config.toml
num_hidden_layers = 9
balance_loss = 0.000876
optimizer = "adamw"
beta1 = 0.95
max_grad_norm = 1.0
Below are experts of layer 4 (counted from 0) of a mixture-of-experts language model. Rows are named router (the router's row for the expert), down (a neuron's output weights, with its number) and show model dimensions 0-127. Each number is 128 + 32 x the weight over its row's rms, rounded and kept within 0 to 255. Numbers have three digits each.
Before each expert's rows: a language model's description of what the expert responds to. This comes from a sample of Wikipedia text that the model never trained on.

# expert 31
Third equals sign of subsection headings, pipes in filmography and results tables, and of in taxonomic species descriptions.
router:219145132092150108134093126104148124114157111169103113110101142176133132158134113079137146087181126143100089110180175164127053138150178051092103134129145108149132107151145161082171126120187155143157209096133154058190131158198122087142162128109102093191130074151107146095155112157146083123152124128192103086138146129157143124189154136135100100125092085127098130133137147122085101131110
down1:120173108112133103105160103083147129125186099156140190172094191069153089134166124156147144122165124139074045093119160113117127123130152139129115176124175142141143115100116136053167131090115192121076112103059162121163077155122149144072062176110094147158143130091174171161160113109100065133129119133140106131089094096112119096104086183104114120139095126171124131087132186173160104117130
down2:088153159105103161109121133102106075135187116137135175141161151111097091085127113085109133157141133151083121141128105209118112056128117114131071059075134137097134177111111158054118171088126139115101076115071145144075107175185111144175126106139125142124144139113157143148126161122082114141105157212126183081111152185122117122068083139097100192098130175118138134145093115152149107182107
down3:183159155137162104152181119141154133076073169125212093092189149118153135103107102083124170028180138154118138118085106153098137100089121153110115103152149133050105088122135080145119153110124171147126118172166125143160105142096097150121126114207103121088150123096141137125132096094140151088117148222117111166111159102102178163137095085143110118145113100137206122080120111096129116128112
down4:144123103156085114166145129157135099158130092160154066136118090099150154054082155139142103065146107112143104172090148079129155133138182118101067127095115063125090133111182200083107127145160074173123106118100138121097162102134135102136123111135151074146109100056062132202101128155159182158145124161112087132138152187131113071108074105167122089116131130113106103159175115119130175152090
down5:095102108170166104134160139140166117189084099111150135157168136105130083118151107159171166177137144180144120123106165140139201106101107164176106113107134158162104169154120187159140173172108075025135131119106092187081109109171064124116124101173127112082140171135089105094125159102117095128137154132170090146113160120126131125121119154185148206115138114122127164169126088125197147149182
down6:124149114105157103210123138122154204122152115132148119074168146149114154140091139184108119144161114144135129165129098123139126210154152125126191146115153156093146195165156047135121125085187171124144124161159153117120200116132152150093048118159127117152114131123139168129137134069143067167115152117153154134090152155098139152119119047106131179181082090108123108092109146136139093179074
down7:124132114128154103089190087127161133101127125188158099128107182131092084125176145149163136218100119183147126094141125126115147071107137129100159083093128178171091201170152126153143184074091147118119111107105120105015146154147108157128190122130126089109122136090173106095163143133131096113094163104120147110118120154086142187170102139124179130111116137091153102063077124117092132149094
down8:096144105183092104138141134137207123192138174107135144121154171071157163112128137149104169215167148127166064122133120121192109100115161110145089140143095129150087136115148153091103085120117059137098102108111160077108115096114174106121136060169069100109217118175115089115139121160132105148133139086122142157165112170146117116087116175108138172134154154118140096178121076188126130113087
down9:109128082118149103134108114105117186107124158170136147157129229114096122131073113105152145191126152111151148169105111166117117041125124115151093037106150101137154146160105133110125172128077118097132072144157108125042154176114117150166121073142160090101122141101216080126132113151119109136099158101132124104128095193125126180133125136089149072109134149111145108128064166130083172146106
down10:139163126071094129203137147137096126105168104184133150085155169168172124092144123098121192150158097157113110191107079139138194110106077150140142105080102075155150147129161101139145130155124111118112114108129125093069185130093117139120161080129139204100072166113209120045144169155175153154125128106129157169173109116126138110133084101173142112181087167141113127122118119127167152133169
down11:116104144160081095120142136182150076123123120177186130105089112124142096092134125075112161139106145141114132157183102116146125153087125103140134072128087135128045167100142079155105114110100049185123151147163197125123140041102160127141160157108172119077141167104180122105135102119153219160126157082155164136168120102108114093134130170167133057150092086153140109095111090116121137131162
down12:102125171132149196099095116091130154126115092109132147145103135132115129126120134113124133191100109093098137148133118163154075049131107111119107136138144163070074123110129114125182121141138139104159025141082184107074115089155146126118145086122116081160175178148163160191144137152155123183132104195068151136118118115118068150135139163072131089109111187115168162082101188130145078166156
down13:137134116095120149148078122093119113019117089136107107087118165159130121092149143099107078138147125147111118135071093180106144153121079105102101126094181133145125160118115111145125093153179069125095093144094121207075136164088092127113129193165131172107092149189141098154110120087155150123148157146111200171161147190123148150148100114108156108136119095136066161080114094128180171146187
down14:104192140181140096135123107113161097175112130131133149112134154088079119164109130145194086162090141176108112114106124163093128121115139127128165086096114151138111145150118143077157149164093107146141130144187180193079198105117158114118139075088103064182137128125172114100129143117139074135064169120151116080083091089133141126105132142175124166112070093177149098185206122106146156188098
down15:111122128092088142126154105133144128112141149117100147148104147114113081136167082124163108197146139117120095158138186056082162157103112143154069157070164159138094145169131183100137155075197165106128156058129125094154141167144119140070081160121139118193152098112165167109155133119149105114082116162128141123133066168084143133085121124119137134081139106204128049154181098112155086146172
down16:119162148119088110113117103135159100136131213191106106098108117097133149116168112128138100132171149130069124130097094155140128123118161104146113067110088124083051145138111180145104190130162123165071128118082178140125050107079181112160070076077137128144132150109129101136140143193138144094083136152125159100111117123082154131081073116097151161112073124145117103145061182162171132131181
down17:114126143169113130131142147219144127128196088144163141107144119101167125156105088147154098077130131131141132150165110176082129051131140135149142112096155078139100164165169189139116196149126103120127059104107108180084135128108141140161114151125108167116142107090185089185118077143143173066146079118148140122146108135136091189178112174137153163148159198078120201143113098117147165126141
down18:094142171120100181099141157134082123134169121145129168102120206071163122101076145168086147140177158109102113100063124099148141130120202115104111178189081109182076111160109155131090123149119142117106088143099098116124176091141127128135141050127091114179118142139168117121102120142146139121175122132146152143126152169140111122141182197108174183109116108116049109199127115166155153121070
down19:161199095037122113130130098045134132115112102149132131087079107135087144137145156148121044134138167120100079145182107138068149089052090133168168133138181184114162111134136122137133177071109076104126111106110156110082130166061123140095121136151146145127142143149161158104095104086163132129081144096108142100076068118118151188127130141146084080099083149106094129154107128152119135103111
down20:086142105148094113135127119105105195108086137117134108072138138197045083181154150152166151169141205082144076135083093122109152105117127114167185162135129107140165124172135123153137119122094095134127101126086155169107132149112097125169209094126154122113078150187190157138105114131130142108083143146180136179125123151122175161142185158186133132194071158127126102086097130113102086121130
down21:158126147117133117177145127146156221125156156168112096145163186146192169134149123143104081182137073113095104207093140166148119149137189113076106090100168154098151125087101117168135146133133122155173170095125111128107109136108093094157120127133146131147133123117142150091152147080166065131126157156143118141113133172139216079068137180095143088138127123080122099088098178066064124110136
down22:109093106139150129100102117105092173088109137096140067166157137172159106103119144095123190114087102115104188104133144065143111156113139119139104092158111129112110125127078162112083098103093123157154089114135096110107090119133108091220149112135165207088127187073131119111081118127132169134106075156066165108112118150166106106126140098142143114133151157124213055112075140137125128223129
down23:086110117156105089090122153143133151114065119152100102091154119094086084139110118127164152127156129061088130097162181134163102088134131133137168096107120127186123084132181108155151159082096120172146100151100089102060136165097132188150095125086116234107087137110153086124112147162164158138127115083155145125067092110178106138151096103121133147118152120072197143142072190089162140155135
down24:136080118163155124187165147105160170168136085108156172159173146115129050100138061178116131143135102147158156142129233130098157133140154121172145092129094100201138174156116183131099164170108136076154119170107085162132125138137089131123125115137116124106167125125106090107137124114165132137176097097177097155079126112144099124093141078139148199170148127109143181164121079114168167192148
down25:064100186168131150145174120153175111133098119093112137172182146210111065129152174184138106130138137183103114084125162124133130157073147164120151094081124127093101182115115129153163159197101136109136147087075123070121092132162120179144117173176177098122122179161157116121124123155107138123119142127171121087095149108138155095102142101148228104156088146131096136156141085197128131133120
down26:138125157158098169133092099137136098165107131089159132107117177113100101133171112116159122134123121191104140124150034082111100116141154146171139115076171065158112099110134090158132114119128134165170113177166150112150106078109223131131084127100097100168123123150182161078115094171153077155100121105162170125108121079094157077103127164099171211171116089121146122154169097130075141172150
down27:067131149160151149177135093115089109132179137122181139105157158100197105117114127142126104086113149130107165054145121140159069107105179142156132115130097133107122149119107159122154070136149153194069150141060170135145114145146090123117139087091113141160161118118090096156160163180093103109168145084102067083121129183153123150172148167123124129089069101105172057151117171146137192177096
down28:058124173157133109088125134082139081131114109117096180057111149041161075096106125079114100118099141133122131151069088128111070121143141129150213107158083144147059129137153131123119158111132105094101095127081135072108105147118142110074138168147119118159131164117178181112114144088119113161155139113109168116080112136125082196210148122140120151122132165117096103147119145141131127037105
down29:173175088171126170079053140126123136138132161111148123177119130136106118089122072110164095125099143143147091121079094073147172150079154151063118133155088135145093169082177083167187115080131151130099129091088169083174103126117118154133140110083147102119111092124068139163109084157149113098113123064094081150143141135100115148135174111167097108122136053095102115078186099109098075128147
down30:137200193100146113099123071158092123143176132167194122099113152127084097118150073094140107134132169129104140118155114123151107041124185078164103106074095108168147134129119130149146168140077109135135084142090124090069162094114143085111155115082075094156147144108140120085168127180157123110168144152141208102106092151094158116103143172126151170155104121148148158153144097166098132202091
down31:130124184105182158193111145085125138081095121160119142158122084109171090155205099187147148174131124105152148161085173104145166126137116100155105093143075158098122131127112113153109154093141102179107085098091138104126083091110174145165124198109153195097160163151165146160101102058168132151090140139187130158121132149118175109093131164117133193152113078095101140144102121102078110157075
down32:157117164155109118105131116111181160146081100176128116137147076143138069194136145169112139093094140139124049103007091158131114088119111124180165095066201112111129186168136127121144126110116158136141159091167137132148134155167124124137155196111126131150111134088096118122087049151117115080132110092144167163112119136096190137143123122112142140184097108081101128080085131090143101133098
down33:092167122182117124132122101154120141121134133153189139160096106116127151167115146186145120138072100135167081157074137141135170148057132132150131144090118175105128080128173148113173158147183105113130098104125154091171072102114129104160078169083087108239124146092129132137123118092080112095087120166155124142059129130191130115132118076091161150128088196166101075135148136091135150179129
down34:112177133171123143067119144124145111179143119100097060150097099067101125113138088105122183126074105156103098104131117110090163089190143108134114156131136100126105145107105130176070172128153139145108149137129094183078159059090176132117118041132141179108123072103153114128131149128167132142136126154136079219101125181085130077143140178101139078121128153119158099139075145057144113115109
down35:085151096138128164163182046089185102114159086118103185132095097078049136155171137158089104148091121162186070125118160122086108116151124123113159145127101168168128153095120105118126093078155080144147103158128180125171133129093164169135094110124120095190088119157116171120160081130081134120082120142134089144111069146122088124107103091120129121110121077149186084096197151158132111137084
down36:171136147132089153124122094106161141086157078173096130148055149110087127199139122212156112133142142157125147139146122188118134168092145116111168142110073166213121177138121100160123124093120105075122127091137135102178120154094148103119092188095159086133121121090124112154091119134095104191149144057157155128066120157042177118082130123089162067150130114155139129096114110130163127107107
down37:149099141191150103128201098122180166127140109153118171129107144131125145140096107171146090129093114134085134074103149145154113082145111112113130102089123110112145065124107061138138148119047161144088161148172117143123207109167149104106116113092201085171110161082110142094123096115187070135156178133149086096167175135168123119158157102135202161116108064106088127110095112095096139111088
down38:148093121140087179115158108140125117143121169094122090127174117111161097102165113128175095125119088143109137082092089120142145021144122196199172159180102127145129124123146139220059125130103135141077104098095140164113139094123150154166120108151079125132132168086097112136122138099174105097150113117086087155113128156114119149107126128151144124127141061104117203111183079083151213123150
down39:113110106101096138143094152111131128135121072147108115147111099138104112101151122112119083121103198181139169191215122079071215162165114128117096126086124161180144122125095133135106121198115089137140152087094095105047169104130078170127103164166092160075075121133117129128142129144135142141119151123135086068157150198131126173095113160151170150073142057118157139120135096105144118146105
down40:112132111170170116196116073131191165095101041150144135175147089066141138121172081144091142117133110123157081134100069116082122160150133123082097088124126146110086184148124157083162194102122122182111102170146118079203068084145118084111132140087156127136131123147103118112146139113160127076043114061141119106145127136080122110150086143138096148120128150148127129130100116118114111126055
down41:131159130095159086106145109174154113129111134115136129119084172136091112126133105054154171187145075218092100126152174132195125142077171141148145106148113172136082149119102050136148203141131086132150122144113129149102133089101078106146133125090204190079108085082115122124138092121114202123115130135090123165134113133088167141154106143123159138089117160156141109117102112141125214096170
down42:102127119105124127103084169134118180097123126074148147123117100127153145084145137081125183157179179111115149144088155107121112079166073095137168158184093142126106148082094102145128167124159177162121095158113165130030122132187151152180180186165167188053101095111113062102086101151128124140105115113142124094114134101167133157065111126112106133183168086098140183104148119118116108125121
down43:124120108180147144091187114133153104189162132130069106126128119084147143137156150175123181072155114105173130106080104096124108147148140155173119124180149127111097090071108100123175144075147154115132147084089145154221072109049077092142173100161150137176139147107078161126151079145089149143102098138085151109141076111067138122150139122120114156101119092062135150125097096116164136183101
down44:151065122135076127195118055107229137147069079091118120130096176114131113106155146136138128158125161138159160178129083192135113123089129129117108200126130090136119134122127077145104124130130073188181116159157143139113087118084176136132098103106125094172107091165158133167137093137088167169126213133129182164134083095108146152150121160162141097145109185144158120083137111141131146153096
down45:129171111134089121133091142080078198124126128116155103123131180116133137148127123098146159177126126085162141165074135174160127120126131110177174124076176134124092124125124090136118165154087135118078104082095173050085087174103104136133134104169132085056108130123165079113150165118110105151096135081181087082129098168138091214190132121155118100120156115121093121149116112108098045093159
down46:086136100129168099150177106106115168157117152097138138080162152105172176139127136136184142098134123110124091208097168123136124081169110146111137094134186103125158101080085062134109140130124112142115102133140145138066188092166093108049105087170124139125121121094221158154072138147150163140110143117170083068150110107201160118118100158099143132084128106129122067097090144073111147106119
down47:109196120112164124118112017111064126151087161104140123157199104110133103122144167124128112170119162196166120158079111144133184085113123127110135171128120157172132133156158173175102127127108095078165129122148109164100187082072149111172130115108087081150120166097155092105119124096162108127095107186116134124075129120183127123155153125112158139173182090147074134149113114090121132177185
down48:105147147158120144133090095127132166128113107134140097153133150187117091079148090155114103138047108152136130167137089158048123112106133091188148117103132125107140119193140055118139183140067076157127117088109184138112186124113131115130100060095114079145156187153102074209124116158178154104145082124169109118086094155108117146138144174142134170162107124115135131169133145176177149189129
down49:115137150155123077103134117118163183137126109164149144123117160114081129184129123150164123151058220063134166131110105151119151057112140116133149097183076133128135112180176169101186195108062108104111069111126111127008137130131114135117148060112189074093138156131154101133141110135150088122108140134155117102140087139119096138116142114118164092106152150109116138137104194125084121152126
down50:106111115161083176147149207104106126121104094104158170117109126151114172136106126153161181098111116151101114111093152056054150160108103080050122146128169155113118136085121145128109108160156134072119095094085139111070068177094136157091144113170164129176115126177153162159084148132106170151069130105139138138185103137119164141121166132143112132124087171078108128177201128105139072081138
down51:119106151108134123192149108170123133100152117092154141126137148098146159191156208156161130069135095139067124072142144168130163155125154104159123101157085126115106156170141160100156130126159161123136062143141170090119156127126142123108127119159106050157163087075123137163109127169113081071100160096140130128136146179102140134046139201085133134099124073164072097139167148185143093110063
down52:161109117110154111163166105143106168123158097159119076147111163112183102152080127193120102136106148161144103111196107077128099120156098123136130176128124106155140094107162136145103096183085133137075134136117153123146114070109193105158179130154144193100137135096122114104102117098152234064127106156102091146186142084162125124131077146165216094121144144109086154091138095115062147140113
down53:156120044065168114127129145180137103149166129096144103112142172118110156118125092126157120156166191120200068163128128099101117153121113182165121104171075156118147149172163114116108165094112091108136133212135105124095091085089117134093146144145075174114188149124117151094134111112097148070104147109110136129148038127081188135139121158097085119180163184099118114124167157139143078132127
down54:061132152220146114129175134117131147174122110135141174156094107102105135086146158186196109124162155136083139126134106133122143086093146121129131104134117136104120083111162150143169126102141098177142098133181155112000123079161119160128139132131155098113136131100180160156125120119122107186082201170147069127157143151133116151131077126138140102065139129093144065111150110141195083110098
down55:163164128060096131153132074130143196091115123130121089137119165082095128111098070094082111138107182198188159177180099125102182096146108129131136109196166082120098071135116110143125096131125116126144140098099186102061139113143151131172100147137113120162160130178191134113106121094172130116151128121114105155127082106131151164093092165168146113132108126194172076156153096140070125186103
down56:107137196160135161101124072184113087142106192105166123097144121150120133144096138168057109156077111155072097125114113154158140068082107089083159175084139070132064124099136083134097129136101117096156160165135112130066138104164082149109145142142088115133109107172147126133096170150088132135169107188105145130128146089074162158101136105122159109148101138076095158104104061166049129142105
down57:136194148146115085105164130145081090136150125156079171103109229125069110123094064120116126176145174108115100079117079124117139093126152157113122124147129155160125152152137128097166147134132131099103095170093132177061140136092158172152099086049079142157164139092187097151147134152155155106127142190086135197092085122109164114165129145126136103132133100152122074121169178115125170181141
down58:129095129107122095173117078099150165120098124150119078082133148190143129140137102087092202095064134110155094187137113142133161164078146118096169110108151176133087150148125155126127165121087096138124103113070119098130198137085120087100136128160162188026154144137084109132112180115083153141118122095170155145173096141146166160199110093122115121141128192080142168119076110106129100100122
down59:084156143132107089203119130130152157125143107066135143129129099127104101100183084050103158131144139129125125113119141137169139134132129202159119138110147129129144171115120064177129133105112078128055112066110130113153051114162150138140062145094114190085146166134100124103192118107149139161132171068067103190135158120223133133118095126141170131094105155112176167125150112134123135145173
down60:093153108135133153091144123041142129096122101093134143136124137104155128115150115147108159157179099064115056103063122172156103110106121126125060110103194141124157168130117137038137130083107145134103059131110196122123114184103155170120126124115149098111159126127156105165101103140124135149094148089095141081083057089072112147103111195074138157106120144128140140059097175148163148112097
down61:172086106153092112175124127120171134124144083126114099156156184135126129077162083150084183152099100184148170135122160122091120083148158125076040132117059108223110141100127159116096145166133113143135101111109138140155112136189168119216131119135114106099122059138139088131160119121154165170172140100159149135132087146098087124123099159112165168146164149155154091141138094075151193133154
down62:135092114158148160184121151135124138086110080121091098154133093147151135092134111123075041117122094134146171076155122114115103159151123186084113132151112150088132158138047088125086090132171146184101171144190193113174110116120063112101067107158150182145157108114108131148191100152094139156097102081099091137141117183066138150095136053139158113133126127151105110186140153108118125155126
down63:080161117173104131074106096120169141118152137203099157141079171092098141139130125090172134164085126093101100151117116140151145091131117125130076080135139126102123105091095103114120175119128121111117094117131116126075040072135132144136174138050135134166107112094110116127156176123067044157128205123097162119156102130108072119106097145137145106126109182104156122115112137195103040086103
down64:072118149169102110062151105084137063151130145123172110160203129085111088144176148119143098131176094132113146043091140145117101068104175140140127102167115136137093140101177186097104127072166064143089123197110164077128151099113196088102152162100059133138163107143172111147120151136110149124145135109122135117102109197159121095107076118096149088136079136131092116136087139144142119112136
down65:069221163095114114121152112106138123146134161124121148101123087127150162147195166137081126138145157146079071131138098133134104123127150144105097131087150079111174069126173131112142092079163096174148099126155172144084070133135139141157194101128120175111148097126159131173106147146135175111061163117111138093118060143173138170197116138030115112165145176098077120139112128117092144112139
down66:107100106074106180107199116156154133145117153101151051099105074127125153122167110103122099069101142170123174154114076127114164135123105133119047211163063112143162125133055096132094082160161126155087155146072151083166155085073135138128104116166097110084145166163133067105146120094114108120168137176093112131153171107103111140134185130133154137093124135136117110095135152109081170126146
down67:103131160127138120107132068104172108074127137126212182106117186141186080082195143130142110141088121136115159120109173141169151139091110132126106097067113128117127149117116083129101158098087143170093143122158133125168137068129121101104080125100076115072074117123146056140166149164090122139177091102185117100136102178139087135146128209118192142135137096106076136092103113182149136151159
down68:137175161145143045120080105081102173126154121130167073102166120102103074080106086081070144102124171080171090157120111135188094101094092084171132024089148136136166135158138124134117099134127125124141103150159147140104148135121142127135126136130117182101162076104131074128113098131086115147142135081088140092110108184135115168134144169083095090133087107176143073137096167164093178164125
down69:098131148175102070147196138142142157127095117179092186140085132063129129142165077092146159067138125118110139147072134125081119124114099109111137117160109106137105154128218191167156130148146079125118113105135154137027110136109133150135134110137158183084105075104170169133109116148162189135129174086113102132150148167116164111050130094108181096144107096174121112131144167097110180136123
down70:148141165121098187079170098096161109093119143136157086162152157132089146130121122142105124141080162147079170144121140145137087050094138143100166190191166109138059144127191091106137088145098089080148114126141132168094147089149151118130091134154109106156076070118141143164139123140146158175148155157111155217139143116149100133107112149115134118160140095118197108089039161080078152131108
down71:206124083211150149118124137099122129144140115099166110147111207141099147187088153137099121142118149087130126149155166114144154121144122136134158107138143160149108155110140075123130162114201076112085108095101136145093138111091170150076128179174104090168126119129083104142131083107132165149169129104156139125138173177076165116135058175146119116122067212149162223124105148103161140123109
down72:129131170152129114147159135238138108173158166105173097178136194149186143134112161179144160193138086153110124100167137151133126159112159177128141177124143092102113131110148138168130136118107179132072188111161089155120144096139144125110153129084159133123083096093090140092123150191115106141141149212084096157103077061104143141133137157180130126113091190105087131155128117144086083102133
down73:119181113131096054096099131159110148136142139142115184132124217117096129096114030115125163117175194124161139159100120147125088100090114137146104083095154131132154150117154114112142142164049141135170096127124162101048112127098126124122123135059100146103105091116204088088184140189143166138119143103140147145105083168155148153168130128116105090104160128216146107099135139138135148116170
down74:111126167107135161129134089108149135110149111074165117091125120143184110138093177185115081088123102135130109123086147122105086203108132064123135159140114099089168102121131095137141180117131106063065161071125136090192163132089131148067091208137081107119141150120074110138158111109170066134136100088129156194135118152066142084089147169100081129098111127139143138102090099172134171095121
down75:091148192148129125162201133155129110186103179106141132153159159114132170137142185180129087164124159171076107091109159069106136163101109105093103115130178090089126091106136111164133127201052105172096118136117119147196129158134147151131121153107131072183210103152151123117088117108145145115133145077110171154158107129118190097121156131139153099114077103109182106110088156073108132159100
down76:131118172193151084137144167140149127137083135129125141142238154148058112117162134119152137112132098156166151168088166147050134130124116152149128136080122112135117157173108100135123201184114103125174075092113120110116057138162106125107130156157149170124153131171181153179144142153056107117111105093183125110122138136106129077146151105149154128141129132148102095169106038113190136179149
down77:152146198127077148144167142142157141152080153111151132177127136144143102137121124101129156136123159216089095142154074108200111152098114128092126112068165144078111186102066075167152111122136127136131141126096113166067093169114164122095054128106140134113104109123178118081130155112140069142103170166108132122087111114150145055112113167079115182071120096122118127135153146102089151182190
down78:127172135131117084120094143149148103158148154220120144089112165109054170137150051152122098136149160105160124158165118117127167137155133085165142100153065137171160158179184157117140173108134105152185091157137115110090067174119164156135142106086094137178146110127124124081179143158178166113147104101129156105093073111158192108126117205115122064150122092131124098155108112109084153154131
down79:135196129086192100107152090109112178165143116173086104079109118162118137180159175148066107188045126089117123128086085109095151116178114129130181095123181185114136113173150136118100136104109114099115124121103136139116111104117112146144168155129167157125085142128166154155097096119164094069130125151120107100088062111057186147051130105169109116200118087137123132076130141118137111139138
down80:121162128113114057129064109108119137109107166160135103174135175133105146136064121118078086135082204093094120150222141151103146073154155058176099084103144140083119084130113105140149133142117177152156082126129122120070160142109117143171138062099132073125164165136100090137173139156173113138143126141153181102105106123121101143121138151126125156071143147116159142156132097221123094146079
down81:149168182136150133136142153114111156116111158141110157123121185122143152156134109105142144123191112132116087108147115115112122054065078164156106107019135126091124200102087105106069088115093123110151088178100110099094154111194145108129075077172059157129153160098229145160122112135141088154125126105178125079159141143122125121095105111123089133086138110145068121100147144150142112101135
down82:083100199129116137136090140182168079103130112086087139168066127047145085101121120148190158128126105186178121118163158078083143129082125105078114107129107109168099078094202128115115153157126117140144113107106164159164123081072138115134156087111174162165127163125168121131120051147132115133127171139131174123156079093097134125122133119185122124097118117068170090079127159119151163122179
down83:142145135164079153140128162073141148099064161102125165138124124094135108168160089107077135176105165182126119111140098109151093128086155147148139156128101151148130159043122132077134069124115152117119070099164133143064050158169110110161147119132085170156117121143070123137130142136130118102105125097119062183155082102123113200128126140165099142123151071135139065133179165087094146045123
down84:117152180097084085105089108128101181175135163167102130094166187095112162171109099150182119158145125128168114179121124158127134052114108150121157074144092099126154106122135192125105114109103115072096121132161119145051148088204114112155105089103137123132188137110194129128137131122136086136166138135112179106170147169170121121092099140116083179103140130129114073184059116156151150171078
down85:113133095170124177144132150149159113149114157131109155143140141133150092069123104180136121153140120156079138106155074158121100088088122141187102123094132105096140130129167033161145154077132071195141101092121185116106146118160138183143087124115099171176112092131175185147141106158104148139123105152076152051119116119127174127108101171116093152131057150058106047147152116106110172155140
down86:125173141062087072150111092122151170114106119137104092108128151101088127161165180102082118167121078132115172150034069133177160115131125140134141093086153139110133160156130122161138115091106070123114133102203161145102140094127179103195143143131122141102074122108179179094100108156140151129104153137112135135151094128126081070083109075121082094159129147107065089073111121112140121060166
down87:076153107112090106077061109162125126138114103138112062161150102142070123091140067096163134124074127197166083119110101127113124092068153139100167140171108163161100086084188065092104174142080065179163114105117122154106118141112120137115124158148105174079114109142165094168114170125182150086086114182129098147108094100101125156167112110143142100095125133075118117153113140101130146108197
down88:051126132131107101079138139117143093165133132155148203164080203098087097172147039105172172126154157177113170095163138172104124106121133140137099105170150130117078137133102181123182127164107161152153075156160171118091129114150116119108119116089097093185169091104178146141128119191125125166126122192142126161115168097115100132112124114118091192093098190161140122156130150180146137144113
down89:069159121155123139136135141138168135123169175100174143072109159084147075115128124142090077044149168178141120080104072145129115180099139119168135104122104138117116164152121070134113145107140141116136149074108079103169149157164120142167122176155123180131119189143119173101111160132110138088098082131144160091156141148098143134057064210107157087145148117108102151159142086198110107188131
down90:113142116150094151153154146104139122054183102087196115135147247099155128078082207142111118163146105117128100084152192108114137158138131147154097129158121132126142126132128086117134104106163115107116171110129129102214142109130155186114079132059101105167148123114137162163101073115136191121116103101083150110152172110126149134073143169172162172136097161123179088139114099143122137104095
down91:075144108188113144108144099143162143122094150130130145119109104139092186105077138162096181160079137073159139109035098081104103110074155143153149130119141144170125118087142146125133129128143115155186120165156159108089105127105074139133113096183129158175144177105084173116132134047137148168121174118085121183127050130084149115102155062128112100112113089120134161144168134082058161154145
down92:110126144154138105114126144111152179111165138113127182114106170137084152133147079128180113108158125106096120079090099095143118089130097131165132090137128073165103145161196111058160124071151152147142110139170130137112125149200175130124148106200094132120127060121140124215089125168106143168150109149178139123150121175123188105058095124127115097162159085172066100088132123137164135065086
down93:149136090135124161173171146112123124129122132162115140097157142148119105078084096117087100176086165159114113166096125140120161185123167120096151103130071190109114118118000074113140105072099089181161171130091154141104186136120094131069113168125119096166123145163096133176160138100172156143112147118126180164128114136104133173158152167158079098149093119150152099101125112094156190139133
down94:115165086182072046143147116109189141097092104148121180155143141080068152140154129143142127105146146078107088149096119211118131069105173135091098054089163170100130117122191163052208154103101114144159114130137172143077103147172115150106146113157119125123116136138197126113155138122079139103074151095112121117126105171119163116113100107104112151108094178146116087119155137149149104100131
down95:119157190108126133081103129137078137128100146097144064101132160184069112072139135081084173164111154116123141071115109143146143103067120140147102124120156114131148137112139156086150127163103140135086080149154124125101062120117171123127061093116135123181134038052122122132152201144107123097088127109148090211137130162071168159138148155124153125122115161104077088161129159153070098130097
down96:134107116139133133132089138147130119159148076125174172126173154151106164063123101119089117161180108112158149140161062186135113160092121132163078131161120152161072165141142110089143125143133078172147111115112168083170141080046173154087068134142127119191159149123131085184137132131094123153130152066158116156177103165118169164066142110157116179100145158159119093180167107161124165182098
down97:123142211123125127134172075184146102126095094146116103200122121121128119112107084135075096111135143176131134154158125178122101136165154102066118146112119100114133066106086103126114120136045135160106054170097141140140168109103114120130068066110117142120145154128113113162155154100097125068127120153122120144179140091114181182148137135074150172155091141178203156042105167116112121151111
down98:103171159132179100138148089083105121120134085069089202136147111098103130157152159129171150115089159125105093147118085145155123117087135164147162148190174151143128071077166144145161092141149112095126047140130175162062156056115141108084182113186122117143175134151192112128080121147129118104087125116129095165144073189119103133082125099132098137116117131142105108126160150156133118041099
down99:108195092113118153120110103145115114155148088109051135169101119221138156144093140146099090146048124162122089098096139129143163093111133094128111102102087135135102102102156159111138131153068178142159136148153125097127155123042106166128135096114116112148060107082183158116154166072140096170087191075117154109062068114079104179123133124143088129102131140074121127134116150094093138113126
down100:152181149057092105168134134115142110145125111156138165151122162134116070148159043044100142156128116156115115128130128078111159097087083173087148110144131127116146153156123101158132147069123086131114156163138125140115045110096169181062175079123097133130114156123178134135104092170108142144136099040118149167164036091112169149133133123104105107114131165154148132129135181068139136109134
down101:103126182149122079114081128146101121110132138094156096166132108140111116081162146122120129053138086091105102096156107130128116093192088163133164092110122121124153116130082101190158101131099161125123081147125128138050204129119112171139058129110124150098101147136172156138184100134162089146127159122136093110170197240177115145102153075159102186115155087129107095154136131151139103175112
down102:141132139145068102158142149100164090096117146137147154138117098127149161101079116160117124078166088157138152105128120145107151125111122175150115070116136110089109165071145063124163092140126144107178132079118145124170104098097099084106155133108148192187181114153191160073088131173121149134089066141052110153168138081112118106119126161122147187101059124089092116121052099100152152188153
down103:102064166137102202135119084115195131105107133143115102098112138091150178080174138171171091125119128069158075121139144086117126191040129100116119197069156152130092125077068079147084117121132122115168114138094108117125101125155120112097119198126138133157166092117084122137110143134118080167134162088167135136144111166063124162100107162091149083113152101093140093106140079092144155097121
down104:100112138176188155074137153149141114221159155140152146131147127129070106087122130188203151163098137150136131106151177090109139099083149142147119097081122146129106094125126109129119160121099131132184131158096096144071176109154126125122110130194107074131111184070164126100147133151152058143132155115132099054125151173138099086119150132138201169124097087098097109129128094097193128186094
down105:068196114164107116130086147124153088140152173115172094083100117118138118080121192082106126148119197109133121108162124191092065125190133130100163110177122117106135126138196112122130087110117136134144108138112141164060081100134183131080151103137114161149098146134179174118115199098163097114065107121085138114198145087080142140173109164093099157103146120153160103109165102162109102100107
down106:140133096125120100082165112098122157194137136174156124087108159114064150122148110094150117172152133079167139145135108102040123030204128135179139156134160147111074138135143203130087154149135092109097087116132130148061096092153145121136137155139146092110150122114209167169155108207107101139088128136159154077128113094122147130127119116091090124149131166122147095146155059126163159154121
down107:115162127117136096131083155125124095151077080136055073138110131079070123139111122096148143121095144088145130132129148117132141098091138109077173129100130139113102109122203131164176149080118083161124094163158117079141079142100100094115104094139143155166122152131158123167105130218126134148052069113152125112093120087179174044168098110111091128101095183138099115202144173104166138140147
down108:132144148127172084154139112132158098162142082155078177139156143120134170165153104119119096170150157116094102106165095107121166111216174154181109133110171172136140117125084073069176149136129111146149106123069132144125143110101142183053154103142090093195146115081179069154162175127188151115150097132131115146104080146107163106091071171158135187093153125127103165125115099103137085133098